Below are experts of layer 13 (counted from 0) of a mixture-of-experts language model. Rows are named router (the router's row for the expert), down (a neuron's output weights, with its number) and show model dimensions 0-55. Each number is 128 + 32 x the weight over its row's rms, rounded and kept within 0 to 255. Numbers have three digits each.
After each expert's rows: "comes before" lists some tokens at least twice as common just after its tokens as in all text. This comes from a sample of Wikipedia text that the model never trained on. Tokens count by the router's weight.

# expert 39
router:159127080136160104106079099133133119145139132154116087105144107108113137105131137160140096208133082092093161118132107117139097091160111107138106098142141124152194120114
down0:144131146127157079110152112165093081123181083162120120110145130150165113098113091155093138098106054124108123096143099135133145169128135087133145087085185139083138153137
down1:146143157097109152146099173100121119098136117144110113069117165117159168097159117172107088139160120143130118044150116126079135182174103089102135171096139119153094144165
down2:121125156082162136051155097142111121141146113056115153125075143155137087101136138107112178118141097200150109103104122108086087093167125154106083122138110079112161149099
down3:160081116088103177087185092154134086144122154141071115143141074126143064178126117181117131110096100155131124088138119156147079149114137118117118120083105070179100110121
down4:219122120158139188139146151102147141131173133105137160091139097088140135132094200146168108158095126160142116180071156174104108172196068140166136128089129150162149113151
down5:136116148139145150103071129137160138132113154147179140081141077114155188133130137134091110131127167183149104066167143092162151118094115144157208155156133218132160100155
down6:166145098161162127095105124177185180161052142122089174108093152134115187137121093121160091097152113182151083143117117141114113077145105159113065108100088164102124170105
down7:139161117157103072099136113117087159099207197144108151072052109153086127119110115111109153125141115121087105170140102157160131144124138158098132133137122134010188090123
down8:140068139147131139097148131114186165173132209114155155086142133208144105130143150160119135125088168108211114154103151188148106130113076096117186139136165159160094103120
down9:104117141105145028135180126125107145114110120082151183123118189114174159086119181150170184161128147120142156139132124116154126129129081152075113156094134216159137098144
down10:150143132054135128151082133033128097094123072087134109191193161154106124155166163129079148131122152049104123191113115166073166084122121097084130091127108196159104075135
down11:085110099085141112098145083147090112107165136107101094097125238141179128179108107141168138189174148139137119098138103161123123095108128098130189100140173081150117133152
down12:091180099137120099145157106169109142111076138173179118148109142168129093125099078107143160167150117118109103142104164164070106148076151103133166117196155120171137178090
down13:110135185146130124121150094132097125211134167142162103094123235128143139117118130132122164150162112119154158178146208145106078128121084190140138105107124159147100130100
down14:169160147150099103143144155154072109138151121127183131114077112136147121187152141173130082141079052129132101125176194149140101173143072134139123113135093119117127128106
down15:106146136155094099148126152083067132185114168134092101124117107105031173118111127126160103119104079144175170122108106077160080143109110100109140130128121128092100142183
down16:092163125098160107108082160080143121178157119147104130092161135111105142087099143094112170131119156101143128116142162094112133130123179184096129169155121113171144074089
comes before: "|", "=", "-", "\n", "\n\n", "See"

# expert 37
router:152142113117151144137121163145088115121117087095127127129135136101091140145149142126135165156076121139091140086092140123143151099122105158113162094116140152082145129099
down0:112158087112087143103123113117149116153075152116090056061120121110135131101109102102120079207095126118183163104162115155076121185063171175167130155104087053071172148113
down1:122153158119111103146125123103154140099150147098073138158158114098228150086117136072113050099096146128121146102121139094208172064104133117140096137130145153173091153152
down2:110129147072216099152125088165170139126174062121114144104136112140155111116162174190134118113116132151140103115168115098149102192129124116102149140093089078158151131150
down3:105102173153113175099118085141113105104103122108154052090172144151105091150090092149125117120148204126166166147087099115122170102130139169137143152115143147106119097160
down4:153100127094090156129141080099099114170075210163116117117180112126170141124138115191112116070160107136101092100098172147164084125136201182125115153132108094067138160092
down5:090131189115158084123189142116091057107076114158129122162133126135150091116161134130110132147191125156163127153134102138152150126116146101101126129120132133147143135109
down6:106091202086108102130069154068105155111120137158109152169098069103148141099083152083062136183138178120128122102090170110101180085149134160175143159154099110156100127094
down7:155107120171065129125109159110157110192148085140109112094121176110038143145106134151154073103142117075134078145162155145124037106096096117118102089182117079085124173073
down8:135164106087122126125132187097110132155080117134122156092082082105128130143115103124110163110123152134111186173188083158113133129075174136121135108055138126108108128109
down9:169148121088130167140101146134147123158150132074136111130120143169110191128039155091127151189123116125109157107152138159094125095100104134105132114141105194119111141106
down10:162139126113142121092144112138185091061113088132133145193157108118107120105082144096186198128124089179164122164140105096093061126103134089119154086123121099056106103165
down11:121150112084151084147084127162113163110155126170142114121073157162108126100108108129174113172113162116091189117139082177135108129119069091170104128042132192085085143170
down12:162116119163071129133082123119099103147168080091142135123122163205094152137076118084093171180085091167112177149144138159092163136132123129145128150159081103186162114180
down13:084116149162174119074089115154117156121154153140161127154121136095149154131130116145082127131083126068110085168137108096151146134131235101113141066153137112140122135155
down14:130122131098101140136134146078089183160174056133066110154136104126115117148137175085066142135103169143089159134096109148123161162084162090195125074178093114117128121102
down15:138152106114124089117107092145153131089158106111112186162162159158178077120134059100092181103137126129138121119066137149123168166181121118086107123086143092139126115155
down16:146115135127132112118165135058106160145114125132138142096097135091149140173120133087115138139098123160108144124120139088146131108131155084122114131131046074139141112062
comes before: "\n\n", " The", "=", "The", " In", " He"

# expert 18
router:175100113073162161180098127150106137141130117149100170142166129097104112053134170117148101129080122101091122177131137088154190107167117034128154133158097193133098105132
down0:119140181118159086142136169121141134153146092187135105179131142110101133142140182154098186137128158071116144105103123103048147065099183080127162120104139072128122112174
down1:136117088133081121168088207036142120076104176146115086086162166147113086154135179141172154177179070063122123112101137133155162066075145063155105123147152151109139097151
down2:127094111094159134160143133092126130136152115121152096110124141094119093150090135113116143173158159136141178081122116080138116115081148128044111132156116166150069149117
down3:109134067166117139129119178113134114182160110115105142147169151176136132167149175118134090143075134152171146158178189182108075179101231147121132125129125082095155144115
down4:099142106153115120140116162110126152105172149100125148134133108171162172135199206164134072108143169109147089142106173170149160178089092179147127089149096160185183136178
down5:160130118093118112122224146168162149123079093111143128104115121114142082137120165124189149136182142114129154142096174232135120121075109108122129145156143136111166093133
down6:141144114143117119133170116102117136187132180094128196143062157118172129152146115113151147125107100147092129130210115127082092123118165168122112149126144085180115106172
down7:094092136184099190135129102176114088080122145129115135148135122111157111155136169085156107174139151155111173151119136176158127192116127150070128127145130167113169078198
down8:126119137171105085116170077139065106122137154126185127124139129144142142148092120119096160143182111206109078151084066136141145153066148227152121121130114184157094066113
down9:148193152126108101153152064111060072122092110092064129060197135135103158148156158137099180060132100126143129145162118161170094080110107126113152149133181162156165167051
down10:113140134128140118133124137066169082076153142120142085142126174097133103115116146164145130118181083154119178092146172143117200151131095193143125096098103144125075171155
down11:097133116096153125165144100132105118142113179133079134195137172170157145129144088120066121103074073129117172175094179065147152122077136126147160058088136089093070120119
down12:158199189136166110123129151127154151096135099177134109144154166146174117123140081160135138135148072110069097116126152134106209088132074152141131163129169135208165109116
down13:179141145102092056101103103088145098147099093164135068107127171115080111142120129131151111097132127118140139151137081117154175133122127160179145139112175116144152058094
down14:144144073186068092111092203172125110152091095082094098123079191132136113129142119077108117168122145138159164137091105079129165082113160148202122150092139166109193120109
down15:152136083131080132088176131070065157146078124139116133163166098148142158135142143197096113127152170175200146229103101120177119150171158099101116162170110172152072107123
down16:095129111079142072138141180110106065133083085153110119094111126119178106121136125155184063123114080135072157089129119154165149158153148141141099121153180157124082132131
comes before: ":", " |", " been", "=", " a", " ="

# expert 21
router:159125091079215138131122107150157169107086122140078122158172129085116097093157153122130117172098152104119121111114153120169153134140090152154140121153121135102116161125
down0:135138124088108086104145140126106068124064117167115204092137150127092130149140118113102112180129132118049130112058104157143132111096117096053130157100154138128093125076
down1:141136073139141142138182114185128157067150106132134114108092166184216131156166104142131119107166167064137140143070103147126141106112190113155134101116110083146167138131
down2:091124132100099129129156134115145142155131196120138169185137118144147079106093096063143171083160103150164115148131153082119158082130150099095137085057132186113163177110
down3:134162122136136193119056170164126156106141114122095147118146135131105156054099158093158152091144163101104160119158125125114133052088124071131125111089102104180144114126
down4:146137146129139104104153134139121136112110139106119090190179021155147097136169137152121121111119174177144131093151135101090170147165118078184142161132189142164079133118
down5:092111092127060127102140126083124170114144110107143102141098155196086162144105122143101141141128152128092087167173177187067170140116098137139198088116184132129176106061
down6:171031128092129159164136069133168106138101109128191162174102111124161097145078157093130121152167203108108105165082106144158141101109074090114086090156110141127115116060
down7:137120125110135157088174128109125139129176097132120132204136161090119107080143111096116054099132144222148097119134142163155070074094159112140102155180112148179165114096
down8:093088156108137143187106110097147160075134113045160067189155096133148109135183154126161167138087110189089111180184180151180090201187102150169101075132192120126118130116
down9:077109117141154087153135099114127130165111076175178121122121162102120084163098123106158156162124157157180158193162127067120144155142157179168109098139092095148131105149
down10:118120072109152099107064169127172087189116111133125080136135135099136112138199139152089121109126185122116103102159129112153093116088062096130104108108160158160162153090
down11:147184141126095105117138103094156112077156158158112074130197164126115110159206176082105090147135153177114126143145129118142136139085129128131143184092148157116115127121
down12:139077155118133082085071145108152155102190076150108117111148117152126174158085149118209102151068120141178109131155133148086128129183142092132139116038154091129140113117
down13:128118161118094149123059156179186149160182126152133143125142175178138176155105166120133173173107162096129139115084168111152139067156103079127149143126087133077157109145
down14:128132125134171080104101162197123137172079101089016091111090151132140142104136121099083113117181088178090130124123040084110156085082136146152164116104124149151112126130
down15:211118144132134075141095083121075088120134106110100121157173097122156176155099121158177134154099117116152156037140162111107116177146134170108113168118155137151165092113
down16:144128078141048116087146169116135112146101104146152185140159120081140139149136067123134101098131142135149124095119092110182179215126156179139144081072129145109140143132
comes before: ",", " |", ".", ")", " of", ";"

# expert 17
router:180151065145226127143081141114117112095166153166074102161128109080087132087164162174111158145112140118094140125128132103123152104124079094116150165106099106173170131140
down0:132118109064182135159121163145160143153160119171171138114148122141127107119159136134128071136176141130144075138138161110158077119141091166122121137191180056146127130117
down1:118092144131126120086113157107224123192128129100115134074164202116145125105117147092177101170127142175122155140116107181095094126106144103135098123088158158108102115095
down2:107188103152085058140141174087129083072106154112154111132112109110115155144128091150070088093184155131154123157150067123098122190169102121113111120101141105099129137133
down3:110073123098150155114103114160159134103093102135163111135106120196088143117157171126122108122065086126159114151131108126094107109170165111149121131178143173093116132131
down4:130162170118128159187075156087123166197124102179102128129157137161081081110154154125091120105089146160140129091151129063098146145102130159186122100109082070143122125110
down5:108110113120113152158122129157147155106114094155140146080124124148077145091216187113140074137123096131138055099139157138108171148087135109148123175093080162106103087174
down6:084202112112122157160083105161109103106102145099129148131186094139116132155074155133101172136115120124117086119180121109149108103076110143087158090143103103133110152047
down7:135122096087123180126141119154155140127188069117109114185188196117117155124115135123096131144154145119158077177136168115078088123069169121146140163108121109167092092128
down8:160158066128096115064077116146115146137133105195144151140090146124187168144152139109104177139083140147187139138160139085127192120115136175088078103110102121142195121179
down9:142166127054146143109152147142116147110117133099122124129177133130169100120141164139079099108135126138036105142155129121126163098149194116045127135088124119116143186127
down10:126086109111133121152111104115131178136187156181092109106151112159066151126121112112198141184144190139135126116123121137097116144046103176171033153162142156111131171152
down11:097120109149149066154155132166156081120135100099061148100116108096100125153094080100098173096117108166143146116109150147114129138103149101076136139102129113123172121130
down12:188158078138108167098171114086213101125178136186096179143137176155101195155102173132096110137155088141090154174164161066094131078105151189156185107090138107085150113091
down13:136123115131102180112191166158126180103152131071094104132081105112126085143123156113143100117155074104148108107158141118124171146179070120172121106149080129193164144123
down14:098100096135139120141157146174059174099107107137167091075120104145151142076133139154139147165131095118112112161089118147071110105146187097119179120151074122124174142178
down15:201123072126124138070124113123097137090090153138151126116183108079151158160135119138143179103069148128112100100098131106066138125120136175144100110136142128075111178073
down16:118103162124142093075121129141099098146122134085146120157106153171116147083136138180085079103073145129115128139155155081150120147091169111102128101113151191111106097147
comes before: " of", ".", ",", " was", " in", " is"

# expert 14
router:106079100115194160116081123149176102097117112123119113103107124114105158058116138116141101211134155121113103166112168102183159121098060128151139066161158149156119096123
down0:126073127097091142118196148154098137152127151104105108069085094128135113115116072119176150137132064141050158133110117112099101166113124135119147112021123131104085157107
down1:121126088152134149166142159158130116071078142133107144181125159111083156135074111081151133172144117051108137136155105125145107120128147166139123118099103099126114092124
down2:099192110146111110176135133174103122115162160167116130143132131141119104121188132108168155164103171104170098107115085174141133115138100162102163130060081066148091167099
down3:102060141140078078086142114116097111130153074158147124067164160118182122126132146134082153100160108115117143167113090123116070146137154099076170111143046184118142125103
down4:116084151122184110170197107135126148118156046157152110109127109153132056148135181111096165137170149172128113188145225065148100128111167097149100154112096138177078175094
down5:105115072139118137123186135077117097180136128182111141132149171172163128142092125128120093179141163138161087151138157164082135065144099172138125111184135149138149086157
down6:163095133120133174145140122121153111156087097103121125130107125057185118151102162113126171126087115124085114105127097173103120175108163132134160159084146060061072084066
down7:088190171141153088080135115144112114163083105196131066075121114140098143117103198125143145142162145084073136150111152117102073095087149121142143133161089134090134180176
down8:163133139127104153131045147089136121090149198102133112136071143194151126142131150137109153130105165128105173120089080152145135128140124072132119110136133168136145073077
down9:081099140108084206176147055149139144099085169088088094137142141129094123139175138114123128099100157146110145112113152135143092128150152068094085163146103149095139131131
down10:113157163124119197116129086139126104145100116114149199131086139100134146095096195097052124175129128118177083159191070154156119108114106116139159105082142120189117131074
down11:118152186093154182124116052110153099146169153174124126136087128126160153139156131115155097118089139144147174125089096163132190087171119119161117124155131091158166134184
down12:101106100156107193087093072112118109079115177154237145113158184201130131116172166092120141081125057135128145165132145110131162106070163104102150157134154150090139156123
down13:094166129176055115156095198133166132175155104113086177104133144071116126131086120142084119121121158218124140125115104121111132146130116136143101160148123112122122116101
down14:133150024130095149110144168149119137152156109174145171110132162152147098135140135119217139103115117109213094149125105115137099112127080090152058160174135156140183141155
down15:061129163096032153154150206172118159148134168160142091097117177177106191131118130053118168166099129151159142066129165146125131129108100145145107175068137112145139113118
down16:104088140110108174164126128129200070159172108147116193081175054170140125189074204125139114149109168073115126157126114094128166056099139136178102142142202159139094147107
comes before: "  ", "\n", " 1", " 3", " 2", " 0"

# expert 12
router:184099062146128115153066106178139111112122100170136167185083138063085151110130101146057117129119074099102104132119150102130119119181176127108168123120065068164124084094
down0:141146106130131177145186166131106123043138166132157094140152125129125080159109126143193146140129041113130102181087142151083182099169173149023146104179123135218125100109
down1:136118057137137154180124161142091097101119093141124159115187119138146074094136104098121142130156145145179066128161131137129142165161183116100150147173069085134071074132
down2:130106125138118159172036061143114038152170112126121157149169127119173124134156132118147164154144124133129126100114153116106130204097110049135109121096163157189170125066
down3:118139154132136097124102138154136117080108120129145110035124126137106145130170141102125108113104125146146065189122149130137159122125127165098086146106128119042113104151
down4:137167104091123104124160118121091080176091152173140166107161186120151088157108064103118142118129102122073082108114109139175124150112109138153104141083127145058192081135
down5:149142088096143145164220175094160166068071106138147145121145112131065111122115153141129145101126131154108112161074114144095112102118169196089171099094107074137134119167
down6:151127120091146136110176166117117123074148135153147114132111086088121116133062125156142154042142104074159117152113139078196151142103153141155093125152147144064107066100
down7:151106163099160189131154116148173134174058146134118110143100093103155191181116115150146182124117183167163170157140085149146100149190103133125159150098169093165170130141
down8:175064063148109157086129122126162088123157133178125116111223178108102095188075134153112184143114092130109125143100099117148102115130116153094153164098204122081145107095
down9:128119107121120144136149127105159134179131143132128083233120179190166094157134140139105194089143147139149118081138018177171163169112131109083170121158096095131125139152
down10:105135078139131134166100159174038145166070159076111145142096111173121106125131157119114148136094127112088105116181144106143113117169148123126139147117200118139077175102
down11:103113135074155086105158151133087097138113152123150113108145133190107152139159177132100126147126115067112109121111146116133147091169086127115111171152145150128126189174
down12:111115086122110098116161157136132178135138088101117148139151188125195189165153151135145130104118136185126153130110142121173143184116161131170113123112156098130105078105
down13:139153128108163114110123211130124150054102143124183158184040174151057169128152141141084111119161070156098131168078154104118190112170137101050121112112149086145193162188
down14:085153105123117184149131183079139104059099160122138134087111096124188129136164158080114126108096153134152194139089102156139170127093141106108131109147139072141138113137
down15:085071157099167120213133207101118077119049140094129091156124119110156173089101067124171147168091090097119127088137144150086158144117137119095093142132132167099128116154
down16:184115127177164116169112140101078113136124161098146125101074133139105118125131152151106132122135088130090110113146134068154154152102136082114130147164093091219127105118
comes before: "-", "″", "|", " \""

# expert 24
router:192157073163171182102097152130144117089101179148121104124130144082095103098118147129119127197120098102075143195098110128201157094124109103123155154156158109134138143129
down0:100110066121165129123136174120135145126079115117102133145104153145117105128170078153159085161150141114183163182091086119131133137115120097106130105148222117126178129156
down1:151118081102165163154146146187183074110098088169149146147144066140164134114179067150151115111140098069141160132124081122188112170112159100122175077021178146136075138104
down2:061153110131115124082077172203153108205146132166106096096092154138169120137187094131151162135151186086145112109087091134102115093190161102109120101063141127138101095123
down3:177127117085150201111097163170075182104133179157107131239142139119125169126074127130111127142147109101148136118138089135137144135080113158112134136160111124152138162142
down4:100097226142160074124169137106120160107153091086105095106150144166161192159107132130034095142151185191115109148179179108161112087077113107065188135131141151147087113127
down5:095120137105124157091153183130128203246150110142122149042106148147172110164085138154130141156122132082143117156153162111128179098128124117127128113107024156075090188089
down6:126113071111096092124111144122134087124118190165117137122121104128145191101130094143112053081147118092112117162090092152195099137106072039090127167089121142110090079139
down7:144118138141137130156103139166152148066146137120117115089102134130136145150144156127142174095138068147163167105023096145127083167137133194112134126075145139096148073157
down8:099099113089102138145120137134122139104084079080145074124152109109152091151158146125127193105184089089130101146093114115114119215124107090052152147143133200061137084132
down9:156099117131150174136160142161109097116127069110151115112144120190135099168185139067117104139051071122164090148097155146124162144128073148116142096066134134094135095093
down10:098157187172106164206137130186121139146144150138162151168139106143145142168122166148128133073131148127133089093101126144133068162166132141160087197138111108081146160123
down11:093107185115104127117170143123156127106058140198182117149104094209099125183089098159137136101102069139147120094084148104118177143137148146081106115125112143167147109132
down12:094120183081126202157170148110148153116132156135081107137079091142113077140128129121122173107107181079137087164107144117130158095141115152131151135114102086158145138153
down13:189199133081152082099192120080130144140114082185121186171090144203140090138162160114138096112119162128116156110161132136087150172119127163108139141122134164140125123104
down14:131110071127093120101178127095086104132099148114124099083120151095137106156120071094152140113116141098108092131107112182154077121123120178160159134172145175139071150124
down15:141127219122145066137099165095138116128067152190084121136109109146145100156119095145127140095083103134154148094101172177105163129109113119197132109155112066087102142126
down16:148137139127099109171124122134178145139101096133116048131255108140146124110118155111106078175167151158157112103144120138141204160168150147114099133093127048184168095158
comes before: "\n", "  ", "s", " —", "d", "\n\n"

# expert 4
router:172095115150173169142058118097146111125177109116107157183127119082111131070147199179133128114112137092097146130100173103131187121156043107133103110158132130203120092125
down0:125180069117154188129122125122098100113113162177067165176128103160123142178117111169136140121136134140152149151088146140096152164104105129140147129137134148094113148117
down1:093102119132084073136189118152115149130073109106119095141139119122142122143146112120099180160124101126130135124123150088098115160111090174167152139190126133120101192086
down2:108140168114067084158188074130128097160154047076116112150101131186129103149135091111161131122195128138121150120120194121103121108127129108131099116087144165194131126112
down3:097127179121076154154177079126086139119163137116097163088165088085116089138129112176166139086169169167167115155150130106087142110097160111148149195137113132143091165152
down4:106086111068150153116147090070127123169128114209140136127137164126136145169052131128085141124156112120080083103114130105144098055096093125157157154080149139150126112138
down5:145086129176094110153122145146167106143096106175117067172113141150067156145074057118122119144128122175126064118167133151176142085165126177121121087102165140116129116122
down6:090165108136108134118118088107156154120120143110067141070107123072142162182141073172096134168128113111172141145178112150079188037102137155155136129153149139093143150128
down7:151079099158068178068092107113098132112120130081197144153169148150108115165134120079145128129072151191191140113132142140095147132073158090140117105102170102160184149099
down8:154086117102143156124131123136119155089161148139130122164126199099149153136176135167162085133134087132131167169114056123080122070084144143170149185082145155129108141144
down9:113081080088082140113102145106131132149138102146138091102149080134166175081111094127130144085165186147131160132128140139036137102087057198149147145132089129144113200073
down10:108108154090101126125059160102138152143090171013146081077150144123123178149178162128102114115132128107056094165112141112088126123154136125093163155141137153131139117082
down11:107159107121151064171123123118162086134169116114147083145148144177138141099154160132143115123171103102107127120131123168070153075128123105141132140113135177081128118128
down12:067094145119153107117132181102162166169119131162119105096173185137110082120180141122094132109130160107184067117136119185118113164118186110201109148123095162116123085113
down13:102133167124151126188175089083147150167152142158128151113107106083119152074133172154120169163112102178086125132090142124115073142128123188113164079151215138128139158123
down14:189180120078106123151123108122111122150137169110170077159123178113128119127136114124181186103161148150100133103064185125101176125030139141154081139177134157144082100161
down15:086157107167117171129156080106107145037110123128169121117149059101081183113145108159136068154168120178117138095131174100142168141127144151164121137100147182111144125072
down16:127131169079108181131134112125151173182111152128165096154132121126132161105078115120162089127165118106149146125176163109104127152193160066108191113116131113155083166167
comes before: " in", " to", " by", " on", " as", " with"

# expert 27
router:122107101135222163112091130136137107099108141129123121150128119093083108104123208166102124144094092117091096155101098101172128098120097133149121130173169148124171060125
down0:149099103152142106181124133108147160131176112131106041171149151144132159157186143090106165137170161096194135123143132054064149128092229095129125126160123096074094094150
down1:111091092138112102122137148067144105163177116110113111029152103176132131060075118118112069201152190157123138145099176157161066093175156120137132094171127126117150191135
down2:185136036151156125117156105100110140143177188130141077137101134155181117194166139124236146088148210108116065150115098142104117116140122173132170148102127128147133104117
down3:160143116136138106065119120109111173175148095136164104094114130208097058068179121136131111132071117162162101114154179140130112131088100186072142084146118120122124105119
down4:130114070116124130079049137135127151119134142072075098166139155139186128112149117091144077106086160160181125152161139075100143159142137126126160199138148126102114094076
down5:110087086140150152113019127115133069129054134065143137074067070075128110123146064096118149109102098120166148186100112074133154117150167126083109075141133137059119131051
down6:068112142088091144131173151076087142215142140113135153098153152070168093117080139125140101152085127153096096154013177143174093130081095126103150091175143104130114150144
down7:132163162078139128107178063118158082113125120113198108110102164174140117166142160114150102182154120156160209112096120121110179195093118180064096122153113119126061165087
down8:138110124164139116147110159072143099092182058121186125143225136102145117131135124137113113187123158139147122133191135095207129143146114061141121146142066204135107122114
down9:128107161112102130090109187072175157138091058188135120116164146154131117099141141128134158088128097176115142148096112099114189099113120122089182114156163166098161210095
down10:181113160139115108148149099146102140099128170102121098149138107130100177178169134133091113141136118138113098149130173151092161077123200105181149203065108114057217172130
down11:114130153065127140123116154179163118136089122107117110185100115101064115130139177146149162083129125139064145143128114204195073133114169161104090139104120121143120227166
down12:132116052144121189134130153134184135082107152121111100141177152172133093094122089160112071134081114159135107088189177160107117118159109102089091115087161126096124177096
down13:124137185137110107081149117132091093130127141134108135173111070121164136120089104118123118160096184115096078168207110111132184109095140162209115122114137117118115169169
down14:162137153096111096072181072141108143095190066114119087131084125182083120152119132141075162136150139193129142135084122117123110131148123135158137081136128146080095132128
down15:121102135145167080090103106053115122103161154107121129133118119080132181111116115148118156120108148130142176067131136148127162158129183085171058091173151118162111121092
down16:116149113118146112116110124159093152168085150129115144103115186155183159077090076138146135103167173102170199029105143114124126126074120167112114134071133168142081100104
comes before: " of", "s", ",", " and", " in", ":"

# expert 15
router:146080058113229186099062141127105118117149161137121119152100143082125139095132174174130111123079096108096113146089128118165155119191111131132161158175139116121138109110
down0:164180122160126080150106156097132125226145151094141141155074126138070111120095106114140147181172103110184109127120168080156124152118144143158128124098128173105117188122
down1:121180129188136122151133123130174141077126114110137096060111093133133189131086141126065037148149161126127068095197185080118109096082131107133128089118093151136109173206
down2:136166129121074174164156108098066089105156180153142087141105122141139139150155113118083091123104122137138134097125145124135115156107141124119114104100104132121153160129
down3:125103144140169136128106137117144094166126102158101084122138176127149160226104156077125146147113190089136090139104196113160090119125203193130124084094097108136091097121
down4:101115160149106118088128137076151111141083145149104122090159122175146138107134099174135132151145137103082165172099090179133027140155103137107118163171155154184105115187
down5:163081053132135140101087148102110125147115144143161079156167093197124127058145138112157171129116095112120090176167155168090138161152090138125155126124136136131093186081
down6:099194149104061091143108126089163128142078122146158121128057100184120145132161164128146116118127147136143127127159107162132142141109190094149070112087126070134101143149
down7:134091166163125083123144122157193101171133138127178187118094072135119106107115143130102107156165177065103142160066133106107098131084138091112123129091143197061137120096
down8:130170179132072149126101109182109103142151106130124087135087124145159139127154132141177087137179133144146119131141169189100102125143110093172160091167151165155115114128
down9:119139163143151105150101138087170115120128107109114167123089098150134100153159110122168099107149099177131090134100158098090126090122194147125148119139151159143095111141
down10:104105133099108084143069102162181133048120189149140163144118149163132148147107135162147164137166120116126092105121099201117186110127105052124163116138158121200152137149
down11:129106143153151168136096125119119111166115129120105141125095132149114070099100109089123102179151119105166124089071134130070111157115168175189152132150112121141089124151
down12:093174118111166125147080086150083090190068076095149153120165108102117117012136117117148140141139088147165135146128112102119141131112163163082130119115132143127105178106
down13:109166131186145131158113108157123141126099111053067134095104137148127109093144166162111086112205124070118078156152123173115123125121122170142078205140118112160089119115
down14:197125104119111102117107104088118134124140143169150126125122119114140146166072105122155145144072117179114126120165144102144092155075138180110093194100083069126179138089
down15:120103075122121158131110156138128190077145082070090110141176165098096128176078136149167118155148172200099151128142159099147125069132123122114185171132145111053113133179
down16:142042094114163095146137173150140175091131111109141042158138084098121140085163126080154104135117098112137136090158134096093109058131152174126186210152124134093157158154
comes before: "'", ",", " of", ".", " and", " was"

# expert 34
router:176080092119167149144046108161179096099146092172114128147124121096109157091160181162090122145102122093105162159118164079160166117146108100123160161169098147096168154103
down0:152184146108133135151071079117127131131101149167172187169157125163064090129143183120128099076156164167068147137126106153093134118048109175094170130146120174131122131120
down1:109128107104111102122129126122108105159054125182148153097132124113152154179195099142160137068080128145192118168137154189155138130121132140067160126159170127127106182114
down2:093137109119116098166129171136129092211128098118121134064127100092099148128163144110119146150115124163172141160133191106158171126168061189122075099123121105131093154101
down3:146097136137198076116112082109105165164095040150198126127130152168165150100090137207139076148105121105046156165090122059115143178140145075124125123128055146083108111122
down4:112124130130140115098105086146088169121104137134098091116094104094091118130104184126161112148119164156091198097103176106108140117155099159170149137145135140131124106077
down5:093104139150148167120111155106107147082137164037050031137172114127124042145140126125086101107170089149156134121148095127164092094114138142106132198093205108158085102063
down6:088117034108095136131105083144120137109135173165161107124195151121122082159088060157088145089121143131135090107155150165091158144101129089212195138097097125129148184131
down7:172113110099137095130159095137119168118123096153162145065151034119104083206165135120086072181123134130137098086149117114180136119160145121126107132125134213137167041143
down8:098155147114132088085088131112128110105088089092156143216123154112146100097121126082160121162101104063158081161074076135158143103122041162127159124132122108165140117150
down9:129113158097136126152135134122123172121122150114087099079069123112111083156153089103112120117133109085114176114135071138079185087114126090142128137087145124033151147134
down10:105105130089182115107099160115154077077111165130137144137106143151169195128155086091148148083100068091112132196118100172177106091107187121130164158144132080079113152164
down11:125155191105135149202092132112119093120149155129153150152154125114112108127112125167187153134137148070152106132101159097095125152002107162096116118083099024117092146136
down12:102185157111168123162110113167174135192096128125117102111148133129128075168111153129125122099115113185091157080124104105174091138212179158090171112167111112105091094118
down13:047061133098092139177148114044131131099161151156181181129168142144079118065104095158155118146122199128183156091130120125164125134119159083115167152104130066114175106141
down14:111151149120148114131142126172136154141107040119097138152134087106140114170126072142108076181099104213138124109156138119154150104082122170095142185109071135126074088109
down15:121117116097142145087188104123109122107176118117188100131169118074143081085176131193119044112087109110102145053118125124154132117105214183106119122124147117093128100161
down16:076099049125058135182170084119102158083123179172117194107123136163140144138142147126124107129121129121159030119176073129138092167098139161113151060117084123135105102124
comes before: ",", " |", "\n", " (", ".", ";"